{"d_expert": 128, "moe_layers": [2, 3, 4, 5, 6, 7, 8, 9, 10], "router_score": "sigmoid", "balance_bias": false, "head_dim": 128, "positions": "rope", "attn_scale": 0.0884, "init_std_o": 0.0, "init_std_down": 0.0, "lr": 0.00333, "beta2": 0.99, "warmup_steps": 90, "schedule": "wsd", "decay_fraction": 0.668, "batch_tokens": [65536, 131072, 262144]}
Below are experts of layer 7 (counted from 0) of a mixture-of-experts language model. Rows are named router (the router's row for the expert), gate (a neuron's input weights, with its number), up (a neuron's input weights, with its number) and show model dimensions 256-319. Each number is 128 + 24 x the weight over its row's rms, rounded and kept within 0 to 255. Numbers have three digits each.
After each expert's rows: "gets" lists some tokens that make up at least twice as much of what it gets as of all text. This comes from a sample of Wikipedia text that the model never trained on. Tokens count by the router's weight.

# expert 18
router:107120090165099147154160104114109115120152093090160148154107102163152152174140091108102091149111130147108154158100111100118119167149144127146102115164107156098147122117106160099108103122160122
gate0:149172141115115127112122116149133165131129144153139147132135103122080140138113107141150140107148118129128133130141088114168107166108158142160140137144118104140125137130129105126132107093122128
up0:172124124102155142116078135131173124097154147120117134113117159120130124133135090153109138132163118162130111096134125138092156155076158154119092155164153126093109145128104143109119125119135120
gate1:148132105104140151133124170087121105107073101150125099134182114094108134123129123169106116158158131077135117143131138114136161124116127129128142116103118125123108101122129148154126121117114132
up1:110134114089147105147129113128127137176144156114153141110123140078104134155163114144083095113100125154125119157147148132097116124121136069089139141120152116121135143138131132135126169200115108
gate2:122127094130154150124132120126165136147149158118166129146137168143133126134113115168141144145143160110099139130129140131138111144143114088133152138120152121108142147144136115118093132088144170
up2:115104129102127141126168119144116126161126159121128112111108104080171115138149140106069109134126134130134155092105155128136146093145144062127134144134140134153169127178108156093136106116128120
gate3:157147107154134154109125176119157148112105137141141151168143116096104115162111089122083136125116128133107145109123117134136157126143081156091158196116100101141106097078173101137132085122123144
up3:180115147118151134158091167157110138129123106145127124140133136088084173102142126135130133117146149086093155126112095178097097096129103114109121142141125164115124118095116138156147105092155150
gate4:138116094164145125139126108133162086108111130192117114074152154144123146124153150159153140143155141128132084126135127174120154124166105108135172102133110140160134096142124157107092141143123114
up4:141150127115142120112132070145130190149139095102135136137139130124137098144099112106148116119168132166131138138183107078144120101134137097142171131122149155092100125121166097148093125136106098
gate5:150124119173173154093128147154145117132149106111140123139104163174112148112106139151145148100154075098087089169104127135102138162118173131127166132170124151107170121099114103119140144129119145
up5:126130119144165126137111143143107136162147134107147099135120143129154133154103161150150109120126125132103163141084125115136136139152131150137089103157121140149099115141133134108154143157162141
gate6:169150135108148144095125146129134126075122150100124133072120105104130125139150094168090128160115153057109116138143132135108138165101106097110136119147151109138130169130136114148139123115103129
up6:154129100131109159171109100147175129147106119120173106124163105140117096114138115088164108097170132165107080148112100140175086118151108137081120128108104168117098128137109115136130146098124148
gets: ", ", "and ", "was ", "is ", "he ", "it "

# expert 23
router:091133094162100137163160090101120109126147083104159146152124102171155160173143110108119104115123136151155142153095093097096124149149164115133098118154104151089145134109103157101115113115164104
gate0:131098149106116123193137147122123098125096124184072086112189115101156141140083114088099117123131170138135185147137159128123149124095098128124144133117152139129084120151082178148159109156116141
up0:135149114164154143085118138146150154168130095055189131172083150176123106096150121168162153134124122118118106132103104111101134147130172119142131096116142177139160144094156118096144165104122084
gate1:161109111125149142141143135142159144130110143155097129118155166090172134093083134149144131135150147113134091106151094133137122114113162137099136132139102095101129163174117136131105112187082097
up1:125134150107086106107161134158094108132122152104163163153144124142158123138137141135174104113131128122126128117103171147098135183105145176117127097113104108136129125149142095149160150131116155
gate2:127122102081117107162130132124123098143103119127137118129144153133125135134133087143134162102176154131152089095124140102116131156151152139127157145116194147098155098132124182102125122156116117
up2:082160142135171108172151150131140130136103115129119147127108153122132166129107113098159154133155130155162115107153146158145109171128117129112177119104124136121153124120100170134104139171128125
gate3:133124122124137134125121137111150104080130113120126207119126104122140102132135148143169127107165151138118102129127110144140155123136134122149138091091110105131100128159118118123084172147091138
up3:155121122111143137140107139132140117129127135168097086114124142131131104150092121140105138146153100098109114123070162099116146145099160119141107132134136127084107144136175101108158133159149115
gate4:141132098117128125126148141104110120103137092131104131109115148144137086137135147140128169124113120142124130163132124143158139087122109193129122177105145121123113144117115148120143132157125151
up4:118091117088116098127169112104164167121096112112164150119107111134177145106139131104152138147143113126118129140156116161108105108100128143142150133067141085094144133094121100124130110111130118
gate5:113150124150093119156076117126130118160125095159110131164162149119153131108089145111171159153154115101123154121149122171132109109074106116124137150155190101122132146118126119134132132146153139
up5:127145121071102146100123097145081146158205095118126130151166173121096157106132121139127151156104114146156127125117085144164093128078117125119112141162154099111096105130088105132118132086115093
gate6:108100132089154156135077101141151163139153122088167154134121129109135127125153149111178145110150142179127102103168098134100144119125143108097121134105102150140088138157183117136113131139115122
up6:151156093113106108128133098126116107114084130126085123105160124106137147125156148118137141146108130131154153121090129157117112136126159131146147141180135099110091113117159097107122137093176101
gets: "in ", "of ", "to ", "for ", "and ", "The "

# expert 19
router:099119103152100145155155110106116113115151088098156152150103086164155146168139100105119090130113136125125151158105106101117119149142145121134099106157108165100157128111102152103107095115163124
gate0:122085093122174111159125111117153141114135154132121139147154150089129190136097102088134116163149118118095112147116133107147155121107115124131122113144132108141116124144177129159125138115174126
up0:154080110184104123162136128123158126125162139109110110103088107080079128130102144139142095144154114132122176091122116106133155091106121128149088134127139100132122095152162116119098109125150119
gate1:165122138128157135170119126161140091152093140159108155173107133140110145158135114147135121138120136069150111154094111167116118163136142093140141108135109111109106141126154177142142155125136141
up1:134138087126120094130104111149118187121140141113141068169143104072142116115105138126134110141172123127121102101149077097135123129133105120146122150179144147133131143165129129136108135121115124
gate2:139127162094153120139124101186140131096107117122112103180080141105117134136139080154134179155110122132122128088162069139115103145138113118116069086153130145105134164151121158119107121195168103
up2:130128113142148114133145072133121127167080155111104109160175138138091123153133139134110155174151103112142092122097117136117126143083119094138112165108109109111157115159120143143129149122130147
gate3:139125141078148118117142145076164150122132165161169118164160120117103147150085067133158139099146184128180117122120145134116194138151082157147140142110143109134102141126150145143145115127154150
up3:155124093130139179144130113147123123121165142134162115152134140137109115085094123105141144120160126109149128140132141145085152126166147181141141139155126118168091143149140153149150087136116090
gate4:145130143171133103151133184118167145084137179162172127117075173131113143161112111135123151148170099151136148152158128139123127119065129141153154160131121160141131138114104143133159128126134135
up4:119084114083137119111122116125136144119094163126133142142081126170115096140135139097069205114131150120147137168163135067094122151099164158157158110162142127145183126119118107129115113161164138
gate5:135112127123112125120128148128148163140173122156106118126151147113169134129120137132123117157123140123107148130120169101139078154139122117099143134156131153130135131119129117128135140148125116
up5:093164121201107126134124151109147154121126132105141103126116114129138085139148114096093133124098140076142151143126138145158126147133127112155097139145146130173110131125119133142152119117106130
gate6:167163113154129145135118135146151116098138160160133124169117155090098106149173146119110134126112119120149124127124141111120134117136134149111115088143140153170126143105124118121089089084107105
up6:113139116112132111128118120126141123180160141143163131167104115113078145121094155108146149176140112115145110095138110135146105145119098099125139118136101162134123158160083135082124122085143088
gets: ", ", "was ", "and ", "is ", "he ", "were "

# expert 8
router:100129107159103136150157089099115114127149098092168142142131096155151142167118102106115098133128125149147152161094096096104135148145143112138102115151106148096150110100096150105113109100160116
gate0:107134144130109124091132110108092117139137113102133104126142121132124152172087166150114133132117174139111112113103104123103154109140105112167151144127149140154130128119128161181140112109121153
up0:156120118163132144129114172114137144157126143147166142150098121126111103130139091112167121119061184100164128110116121114118093139112120175132130160120122101101115138121134165153149138161130158
gate1:143111124123101147147140106152122177104152105161141105101147096142108083117132105149129132147151149106137121153145154144124158109105162145171097106101142163140119101126113068108127147140146127
up1:122114129116079141111164115092114120143166113136120124148132139156132159074078112130116147106124159116159146175106136133133140087097116107165079134105124102116137127109124079130146118129133151
gate2:130139115114130095132131154117155107152130141130102095128117137096141122144126118122147134100119136124152064148126144125118142141135132095140134168064102133165124099176124107120117130127174153
up2:113136170128127143129138172139169109135086135133147112130122125123121129131113107100116143120119129143118046143126162081163122099130121126132095143108145152135109123145147092126108155123165150
gate3:146172138116108118125095125106110131137111186131143122160107185129075100095102134133122148115151144128145110130112102142124156083110111124112113122136135160104158146115128112156123125091156061
up3:110164129165158124124192152193121129068133132123107131172135098146100143158165103114151129126122176120138151127156116130115128109122149097122134119110137145162132132112129165145145163227134085
gate4:141145201118157156120115106123113127159166106156131142133122141120139181169105080149164110114135136132161135157149135137100120104123081138085114111133131118125113095113092149166117137110118160
up4:143167094102114134146115128137149090110097124069155079127137105129133129107128166065134114119129119156112134096138125103118140136109141068139153138130142140142147149154169102105170121094151166
gate5:094182139117114184118132127096129116119109146141177114146106111104127157106130128176148115079128130140127154156136131076125155103091145145115135136101138137128137123119127092104129136149105140
up5:134159131138134147091165123149130123150151108121180096141122127126175145122151143151143152120111136124158165137103135118134120123126126103089154171124122120151149133107150158125097137107105148
gate6:094116114164095129120139071139082148129128105130114131178107130094120132143134075104123108144124114126159083134128122135133109144138125141151119105122146109126079102121119131115165145166120148
up6:150110159087105158107137131120086079095110126114115149150087149135090085096135146125157130172134082151134124156137140113136128133123178113097086083153129112114130096105188122125112149122135106
gets: "| ", ".", "- ", "==", "–", "==="

# expert 0
router:103148105159092155158161101111116111117145101102159142147110093161187153165149106111103094137112133121137149156099098102118108140139143124145101130154104160096145109102109154092099112128165113
gate0:124150124127120107138094130150089127162114113130120151129105103119147138128144146128123104122098173096155133125128110147127135135131143108126160130132150145166128130111097164102119091103132121
up0:105100116077117100155151105131105183120095158150100160165121132160140135135054154143110156123078125098123118086128121141106128171097148113097094113143115128103162143171140150122131115121091127
gate1:128171175152120133091114163116100150119126116141150151108146135144172104145128179132124093129103105113115136130148126140135082114122135107110132149141128145136142110125094146108179107107150162
up1:110132122129135147136155087150133083137153140091117119081121157108104163130136085117133170123126147114123103130128086177126105137141103157110104117116148112114158115116143123105111164124133123
gate2:130124109164140112111134120078119146138119103140123104109100135137138142123083146156157145133172107169155121162077129120125141121145103166131129116129137153160071133117099136125122090083090175
up2:139121141144138104162112113132138129113113131110123176143080158115105142175148108173125108165156165129136110140141151136097159167169143163107114128152110093154127137143133126097147106097129121
gate3:150162154133144142136073131113115128139082117136117187174109104115123158148179077133102111131126143093146116153163138160142120102123131110126158112072118127145134116083142110139176116102083142
up3:109153134112117140159165153127107116133152120124159171091123136097122165115065097123124096130145158085117130147136116133169143118138134128117128096121113129133093153146080147148127114096141094
gate4:171129140170109111122124152139222102127162140153137141109135114161141119127071091141141120093117078147116101138153150148118117080088117100142148110105116119140120107136124140138115115110149135
up4:125113125124126131126155087091092126093116121145122113133118144089107113136129134079147139139122102083111144123142082109162098159153134133142105143152110123159108096107156110135109183180114119
gate5:131103144131185129136121102132095129157115137129135155132089133127129153115145131145153105137162149131098106120141115079109136113129128136104102150101116154115130168085111109129125192090142116
up5:157141082183134138103155122104132172119115104159133166112128123094175110129136106093114136099139125153147091077122148134078114146096114078094097176151135163157121077067125101097107168116150140
gate6:159094126147117086115126131138141150101137101148144106131110085120132127109111125116131080125109100173139125144121148161163133086084178123120150113143147107116124141132131135168144121150126134
up6:159138069193111145158137165098166125110146147139113111141102142131145114128119128113142146124085169142130124147099131159118113086133140129117113142118154170124142117144116140163151158164113155
gets: "\n", "\n\n", ".", "|", "1", "2"

# expert 24
router:097111089169082146174151093103116111106159094110155146146127110166151162164134096103128101117122129156143150152097101099108136147153154122142090115155102135093147128107102162091103103115159091
gate0:128097106107110126111135153122137109177138118122126174151120112157135121129137149171163160169127123133095092134102147110115160092100139111167134129140132118159112166141065101114169128142136110
up0:155120159175125111130138097117115146138106134138105088052152157085098129175133123140115118130148146127130159126128119100192129161137119167090142133113091114126100121119124162162184126123136109
gate1:112132089123156142125123104114124139129139146105123160163129133112093136143123154120106155147135122116146096196088147148146088150152114102109100145126170119087141156144141134148089117158135140
up1:077153182119146144102154093127135114177174148129114119100148165094169132123125093153080161183118160109113163180125153126114137127101134120131121129148100108086168091131166152176085131132144151
gate2:180152146100108146180143128121140127129110128111120107113116139125105081138086156114140120124168166100136111151098106139128143138128131107180140134156138109111089115134095136091144148143167162
up2:097145107136142126112109111155121132153123165160088156171102137115155142147143115139107131112129101084118130121161116102128118145097108143098086171138116132127169119116183130126105143128152076
gate3:140058127114188148100135136132109136109138100119123182142131125162094121111151082150119145126144127080116140120141143144106154144151166110140134116096131122160102107127114093120157145135184109
up3:166134121109182165150127178144101127100088125097123110137113130130117133113105171098106145129126107084153135133128161091092110093110143113130105158120152155132091087179143128115155126120111130
gate4:080121116154074152114100127110137168118171164170098125168127119104127109142148162144112155106129101116144080111103176147124142135105127147150140138112133093104103151161130112155140141120146133
up4:137120147150139102124114112109114127185140141090173074145164154128129099094130130140102147094130097120179157090120154100090154127084154096106147143100161128124106136080115149111128119151092146
gate5:143142114139167110120107118116142131136140145117120163144141116119110105138103096129139120140127106192116088088136094162120144184145086101090108157122122108068079122108147115167140100117145101
up5:107130155115104087120133118132059110113141122109131132107127106108121169156184160154099117145172089126126077094130149138085107105086141150135135114117115113158116115091122146121141168104144118
gate6:151136117140125110111151120098119158157088116130117098122119162140103101120145124152142114145107127158174096143102132153105133145108123124097189109068129160115104141125140134067104184162097143
up6:121071124121110171147130117128138133169152148144160125115101130087129130114152139130098141105140178103125138085143138126103166141113099153143111087141084096155160129142095096122134139109089118
gets: "the ", "to ", "a ", "The ", "and ", "in "

# expert 29
router:099134104144095148159161121114112117101146086093164144141116102168141154152124102119135119123139117146156155133074095108127120160147161126136074119167097128086164121118111157111117101114146106
gate0:129089173146117073144134151115121144091137102132134115096137122113115127167130088114163150143070110174111116115129102141088120128125089135129130136097085096156140124129116136140079085132128142
up0:161193114142136117133134117130140116125155118148094146153114162180100159124107108138109179137130156108132127136125162110144144127174184145109152106143184119143114162157122125088148116113093094
gate1:151116137143167170141109114152134173112096135142174141140122165129121134189118115137126114125138113093084147105122101148104150163110162122123145123149127086142134184116128085132172114137120131
up1:134164108130139139086106107140107135146093115150137106148144126050105095140131130134152132117142080156132161089167107075152070141136097137131126113148141139106131152160164121150128103102151161
gate2:131139124189134103129076129156077122143127158163136113146144148158100107107150167117135131135143145116144129154109101101142111127174131138159157190129127110087088124110126157108147136147099109
up2:129128121123133137085172148128150092133110174128130121158152142095125140111118103114157133126142087113075139100107122141101103125131118155104133143115124096141118146159155121144167146138130157
gate3:090100103137106156147139144129153090142108136127105126091116171129096108142170123121105166118130149131139119134130144151146128173107133086151133110136116138136163130134145114169078140143084127
up3:093147158134127146130154100155116117140106118112133151085138167105171115148136140121170191092136127161140110137148107125121140150145134127149152102122155148121139143134113137114132129107097105
gate4:123131096114156157125156135128134151149118165120122094155156110112158118145114141115169130153141146141145110089142123090129152186115096118120134091109126110125139102155116151121135155129170138
up4:132095139127116149162145121109117098126130164147165167136122091085171134159104088127175121129094130112111126126156117117148122132127135086135128110154129100133094138066122130159181111159155150
gate5:090179149117123157117111141137178106088109082155151077119138128161117153145107112142084096144129142080136167113112118130141140123115123139139116165118111149156132137166110105150135160114130130
up5:114160134119134143094109137102087150144137102085095090161119157136089112158173136112147120063110125139131135134117121128099130142149150092151090093125139167111087156123148126153148150128121124
gate6:120119066128123150116119119119129114088134114134134119152117112158083167134098119121092093120137146139133093087114119131152123122119103104128146128122138134154171097125180127089117149139167160
up6:101114084109133192134132119139099149126114127115117110128128123105094147140123122136127111144132131147087115095131118115141113121118142108129123128117115114140140063153158154139129136126112132
gets: "the ", "to ", "s ", "his ", "with ", "as "

# expert 30
router:095146086162110142158170124117099122102149095101167145143112099162144145165110097100138117120137136149147155160088096100113117136147156126150074110162109137083152119117109164098108099122157105
gate0:098084149146146119150095147138099105117129126130141145144123108146149127146103159140161137149111120126132121126133181143096121156140119096072107096126133104141102135144118143102145163157139135
up0:081120118110167166088130080145159145160149155107140153150118080111145116101157144079123156158113120118133136146138151110139121146126154165117141154116057122130163128092142155120153162135170165
gate1:128123117113148122185083158149134128116137126114143119111106104134156149126098148120132160145138136150165173166158101088135117129134074146119107175089129131147170143136104125166124103142134131
up1:115115157138131130100127103099120147141102107106149101128108142123117124114155100135110092109133115160121118137108152093132140108136128140153119115133145134129097126108094149114105153125124146
gate2:151155136100123161134116156100106152117129156111184142149134079116122130105088105119088147126098123117128169158150133144111134132143131118176134100149104066167155084126138118126090140181113138
up2:153112127126115136146115106170155135116142150134140142104167122099110125142145135114106127185080129160134059142116127113171161152106134081126162143121146125100113110112126116123144133140131086
gate3:097122167148166094148156147102121107129137153144161121087110107112135105108142103148143070094111124132139137139101130087144107121140119141125138171118129145114108128120111126121165141133147091
up3:116106137089114153119119137124133163120130120121152148112105118163135150104164120151098135131068123118117098148132107133147097109093123157155153135140107142089141098107140165107076135101142155
gate4:097125104128120117183148137099130133126123131162119144118146150104111129121108095120165155135126124134088107091108145121115080160168113172127120125114128142160091099121163110113108134150151096
up4:110174116119126121168149087069134127133113126117135136133089147119162148092152170126109112133120069155108159100122111143107098134153133167142175118116138188106093117139126110110131112118136126
gate5:122181134115139158175143096126125121114140137135084095110123115092132111091107113134132134106163149114102117128142181152123154103125153109160148133176123156149173160137131133107125123136125125
up5:148100160160105144078166110125165112155104114132128148148112118156124172139122121104110130112136086129116113108117121126150127173165125158159081109109155113093133144137127136138107112114105143
gate6:132141160126161091131090163119109114132105095101159143127153141145106151117126141121084089144111126143104134126145116131133172107099114084171110125144137133177103086123196114132068126067142084
up6:115101153112127103111182136139095114147113134162080120141143141112101111133086133136107161134143178142132113123100162120142144104126143149129148129150102104113166196076151136119145125145130149
gets: "the ", "of ", "to ", "in ", "by ", "s "

# expert 28
router:091146103157105147144166122119100120101138102103158147129125114156155131156114093096133110111129133145152159146087095116116118151150156137142081121165101137088151117109104160097104104106153097
gate0:150165161117119133119150145106136134160149124171111151142093155147111135098091158160136153141144140152133131134168092081130128126106147148158125150146105149164116090108173119117139153158101096
up0:126127136126084106162122138136107121171148178097160153102163128092146140149092130111126124102139168119157108112082147092137118127123076164116096148115184128086161114130130100145114125145114123
gate1:096134151110174102157102119171139109094087160097132121168168109173127132130185123141120102190128160112136155162142138125161154136114135088155135152138109108164101107139169126139121160143088136
up1:120132111142112146105128125149106114113136169127149117101104121128154138162131076134153119101102129101118088114166127158140130095103143093121156132108107116094161106142169123161086129137105144
gate2:131089167073139107078130089143128082185126116157106126164120145130118102128069136103194150160150144176142073123152181126149180106110184143123147103109116160140110111123150138135114127114157130
up2:172111119189109156182115161127121162121117114138159121114162131129092119127157115124123154120103146132122120131112119127104108173132116121151107112143083113143142160095121129127125105114127149
gate3:142107155137094143114131107093134137172076116069148141117116109140131112096117117096134133133160138164144150099159070119148186114110091126119112100144102136118109161122138156176130156168137107
up3:130186111105134146126130129169097100123141126149104109112134153110135175155132105125122135136068117104112088105105177149142111137150153134136124124114182108125123150152126128112141139104137116
gate4:164151170144130116137116175117124104144123104093140161120126132093127095135109077139132147143103115112121092113186131117110155121109103105123136109124125070079156127117176115115091117107140133
up4:141157177115164140142140165146134135124148166124143118127126112131141089110113118153106133100109169141153139127147124131101158092151109101124141107122113085115161141121199096117153124153121122
gate5:135113132130150124099147082145153163135124098126090128154140134125119146148155148169168153121120110144137162111171131106166141155120097126160130126134119114120137105149109098133166114153134123
up5:135133117132196092124092090114128150106128124087103122108131114174121146182122103121102136102125143139146134130127149140136134169137179156113123085121163118141131139151134108127171124135139142
gate6:139125127122114108168131183109117112146145136144106102136195111081145110124145127111126130119129124154108105095127116125152142123109150168128117147183134112169095183175140138121171082111090132
up6:158099106155143141142143183151105136117109159150067099134157124107125141126158173109125122142175115116116129114123143110153151084160109130100112110131151116157093164155084155112128117107095120
gets: "the ", "a ", "s ", "to ", "his ", "its "

# expert 31
router:103130106168112141155150116116107113116164095082170150131124106146132137151132096101125115127122137123138164155074086093117108145141143104146086107177104138076149118102122149121107086098160113
gate0:131187136127138133165109146111177126114098152174107111099137100100145136187164121121156143070118157104137119137149154106154159127106109122130165147126123102114137070148101114118131136163116101
up0:181139150100101134122075132146106119141141092141138128092142099135154108218159110097137179116130136138149094181154137097079118151110109117141126186118126109101140118091114122119162134139126126
gate1:184163118129149112140150168123136123127109149152111136136078147168132112134090121118083092120138146153157153111087177133115152135148098077163146140153086137159131115141140138152116121121154169
up1:063091103131114137115090079124120115115126080108129129137161117106124111116157141128179176129129125120102134164155111132106104122108160161107089116135160117109132109147106104105133148131088102
gate2:144147136093124134111114116121100116093145118115166106144126113138160107093138129108148107158089118127132095141122089145140113143121120148132124174075130178146124149139149152117122125106151111
up2:091125109115138098139097112131128145143132159147117095087133103118107121159147133143093186107151111152108160119124141133137127141132165123090148096141119082080108135133108125122136149138077122
gate3:117133172115135129106159105106148154134120104075159169139104115069072114105135155106159122147134117139180080150129120162142113112139144120134121121110149098115091117146158095069142127109129132
up3:123114087145122135177097068137136085123120110110137105124124141120137141140142165155143100111153123126136141116088166114123136107141117107183162164145072121181154105105135119159105127141155105
gate4:170122160091093139143128162082124136122178148132056164129149120082105094126094124115122094131127140142142124108114113135167157150115125107141147106167167110115104120138130159163145114117154106
up4:124135118145106144138106129090117150126146117107061162136125108144118125128084128073121136124165136128134125121137145107097158158112138129142137102175136124127105133124106173175145128098132111
gate5:146101150106150118122112124156141141129116136093150131165135143116083143078128121142140105094138108147077118123112124159115112141129080116106161156147111095172121171136176124132087139137147142
up5:175106149133159163134133109149152135120143136113134128155108147112133151167107159138146172103126123105103151124148089136135105161156100153098104137136119157144132144122102160120102106121100095
gate6:165151138116110102106187152137134114142093103116142116104131155119121124122124105122160098168121101102142122153112165096153094135131108116114119171132110142135130079151140099148146126149148142
up6:080117122167130186164081192104138099135148104128153109174111143139073133114150136156108145162106106084137114101126152115152090122162162103166128118110125123157110120161133149113179127130106161
gets: "the ", "of ", "to ", "by ", ", ", "in "

# expert 22
router:102116100158102136168159090101107114117149096100160146132111099175160152164138101103108084118115124133149154160093107102105109151152152122145096110154110155096143125112107156092105115121157102
gate0:095126122110104102189134108154148096188148118118125154138140124120149118125116118128071153103107142150112139119113152144158141059148127155089096160091098110079107118120212140157149146115089134
up0:119158102150142116128151119146128108155096158095156121171143128158110110131151114150139082154091158160093123109130142130175090125086132158114103164130149103114133124156151138118116133112126122
gate1:163099148130139152120116133118081202136130133157112109113169127153133137090150096142152144101135122093136124113141116182144103161140113107132155127103108109105127124118157131124173132104111135
up1:149166086115127080082121157142147113157112153133096077114109114110128111150155145101174116177196115147096114132137178090112128121139099111136098147135122146132107138117132139104145122157178145
gate2:102130140123149144145133121150130073126106138141089106093142102057107138091105122159110102176183126114129120151157140100114092182089161157153106133112156111165113090131158132119142102117116137
up2:145086125137113089123149135156138171104078147102178083164104175127149122118086166101118129091139147139140114110090152122118162066099107098089122104120079132116155128116113121115157144118141122
gate3:157095163125122076136118112100114133128125154132125145133113144106111151098108098126106146118111108132077120158126153169122166145141141124111101104129118134133113140147133119160128109161132138
up3:112115124141126101100150135141118102143123088123178124110125129140122165120127158138130117159141105123110145067110179106091188127109129116100143134104141158162155125142148147124104098091121109
gate4:134145153085161109088092089174118151133083160154136093126124126138163144078101125155146135128159168122102145142103122096134106153125126141126163179106132144134137106117136109133118152160134125
up4:101100128097131114111144117158158141094077125125118113121106126126138091146127119128114113155173153125116110132117140113128109178089130099154114144123131105095057110125153145142140135202114127
gate5:100116126106141144132141113114091113127111104125104134160175158163133141133120120137107159124148172113124152107138142165126131117095092145063098118109141136136085136136078120141167162123142108
up5:131082129148111140129151131104086128133105116111137123100123126144115126103146149096144110133113092092145106123132079137101159096132118132165127109146130153111124108148115153170121125167136141
gate6:147125157119121134131129131084127121121158177174115127125139157117125126135132139173143162126121151077141114108126122108124157128120131100137104101142158113158155157151192096110126115143161114
up6:129126129151090192152125202096111109116079119111133132150106163110114094081165132163142159138165147142138114153130120174151139173126138100132153117132150127186151128118145156135135148151185146
gets: "a ", "of ", "in ", "and ", "to ", "("

# expert 7
router:104108102152103135159156104103116120121150088102158139134133086159146154160138100092126092116140151145123157160099095096080120145152147121144091130152099149103147125114106153098112106114163109
gate0:101140143079119075134125131134144101169136170191120109145098170093135110140137140115102121132120113135120116156123112060102117157121138130161161077114152103105123127143177121177067147118105120
up0:107110116128118152106152155111123120095109126090135134077124107139135154083132102111115119133137145100117125108123114129147134102094121101102098139113114095062121103082117103122129129116111124
gate1:122140094117097127101107139160171107122138107156100103116151158171128110089120091157108149103136137095142113121134109116130124128165109145098135138126105141123098132099165144145093204154114140
up1:085151153118135119104136110127102089156137165113147094111178124107120144125114166167132142121120111109108163140129106112127112121139162100108121129116121121146165140164123167130100119112104120
gate2:129145109118115099101156128121133133133111119145153118150068130167127100115128150150200106114167120132143105099106120136110116145133171152104129093097118125078119110127168097116077136162132138
up2:131103146126102137156142133103066169131117115086113089144106122134138123124152153109160135077167096132131128139135142140112122134141119163095106085134117152174144132104139105162120087178102112
gate3:135097110097112141114151124102102121113140115112099128083148126094093134106131121146117085124105132176158110118158123141115121152130129159125108145102149110121167125151127161116125137153101127
up3:144100097136119154127096153125108131144136164116139140128127122157128130148108125165118102084123107145134130138105113097121142088103132163134111077138098081147142147144095162115090103149094137
gate4:145186120132129119177125142105150093107141153141119148169114107087096133123110137106175190094151116128130105105118109125152139171157120121112173175132142101152110177148121106153119135111147094
up4:097185118115152091106171176121149140108133172105109150187102173150101101151137141136117153123098099155136100143147142138108102111114136161125172096147121134140126123167112137145124090141149141
gate5:113187158119134106148095131144169147088107137132118130129133164156132139113144115143110164098155121132100103113154139100126134102123150110091124142123076088092116114118141153128129140091135110
up5:122133123134099074122123065151136127126120135130113123096134131089165150160086122139111113183105113094113145136153151182138105137109121125144090150123120141146159111122134130130182130126107121
gate6:140147141147147166156151149120096139103129131154172134093160129150104134110114143150123104105133104092136122131120146155093101166159119150152134115116150093141126124136134133110112135112143144
up6:121083134131145119124129144114124155151111134120117117174094126130130099113100123111097126156132156125124126126109080093144127136069092088111145151127119111151129178107092119129159147131138137
gets: ". ", ".", " ", "\n\n", "==", "==="

# expert 25
router:106142098146099156161154111111104129104144097112166152139123110169146166163126093098124106122128142144156145163090101103110115159136158117139080117167113152087155114109105167088116107106159112
gate0:173111147112120115135122137161145146159151151146167130127150137089131131104121105102114105129153130171122122140148135140140136123133132104128093145097134141137136133124129124151127144151161124
up0:104108134101083102167109099137154109137110106138111111136077170161126133175148180166121129129089117090102093104113129118097168132132112170152098153145146130105131079159096139132112112138121171
gate1:175111129086145139104121137074117133120191150095142152116168175112149107143127187126107090108187182165112085147141143158114074152164182071116136099143141114128096133115102147117110096148102160
up1:141172118108108106122184128159129159138129154122134139111123112145161121114111101135117115125141143102093167176124114173101100119101133152082113135124084137138128149128148128129121083085113105
gate2:171140124094119067071101139103119103125142100095154145128122140131126169133115089123123101157117163139150139153123098087152152147107129168135141118135125155120118109150185190130153145112130173
up2:122145122181176140145140120120098103109125131136149110121120105151138135116090132126082135099105090113093093112141131159106154139120124087167124153144097117101125143112108081151095097104147097
gate3:144102133113118121147102113103138119122111112109177135112087134124095114143118125148172149145149157131141132089127092107128137143108139105130165131116117155115125151102101136138146174137135134
up3:125131068130131152116109122178134141122095124081101142149189148124122133110108113122114119152154117108116108166183156095167126111087126143131126129098156147135121117158067118101145123111147144
gate4:119143132123125126151110131156174141128121126127070126118096128124126173107141176145126115103134115112159112173117181177133133102148146136105135131106145130127062142177119100125083163075098105
up4:109150116159142114138157142120120126137137114111128102137117111148110103113081120134184148141131135108162120113093110147134116132139157121154131169152115119109108149131140130142071158096114141
gate5:122125108172121144125121166065115141163162117128128133149160110117149111142166146146156134108127119154137092137118096147139109122135092154132131106114177111151129114168094146170145126140095109
up5:146128093121094150123151118105119145127120134150163144085132124125126105145116119131131152115133130096138145132129125151096153121125125158129109118135165152091086129144128106169145137121150161
gate6:109112156087186123161137157115169127119133105116115096140124120101173138104128080107095122131128140164089128082139085171133129154087121099110148116129118136073066156144131118122137101061127115
up6:150106137075079120135144113139152099126172132118104091090140151100105119109161144099099108099141147105106125134131113117141132136167096148093129151109110176132096171118137146119130152155128111
gets: "of ", "the ", "a ", "The ", "as ", "at "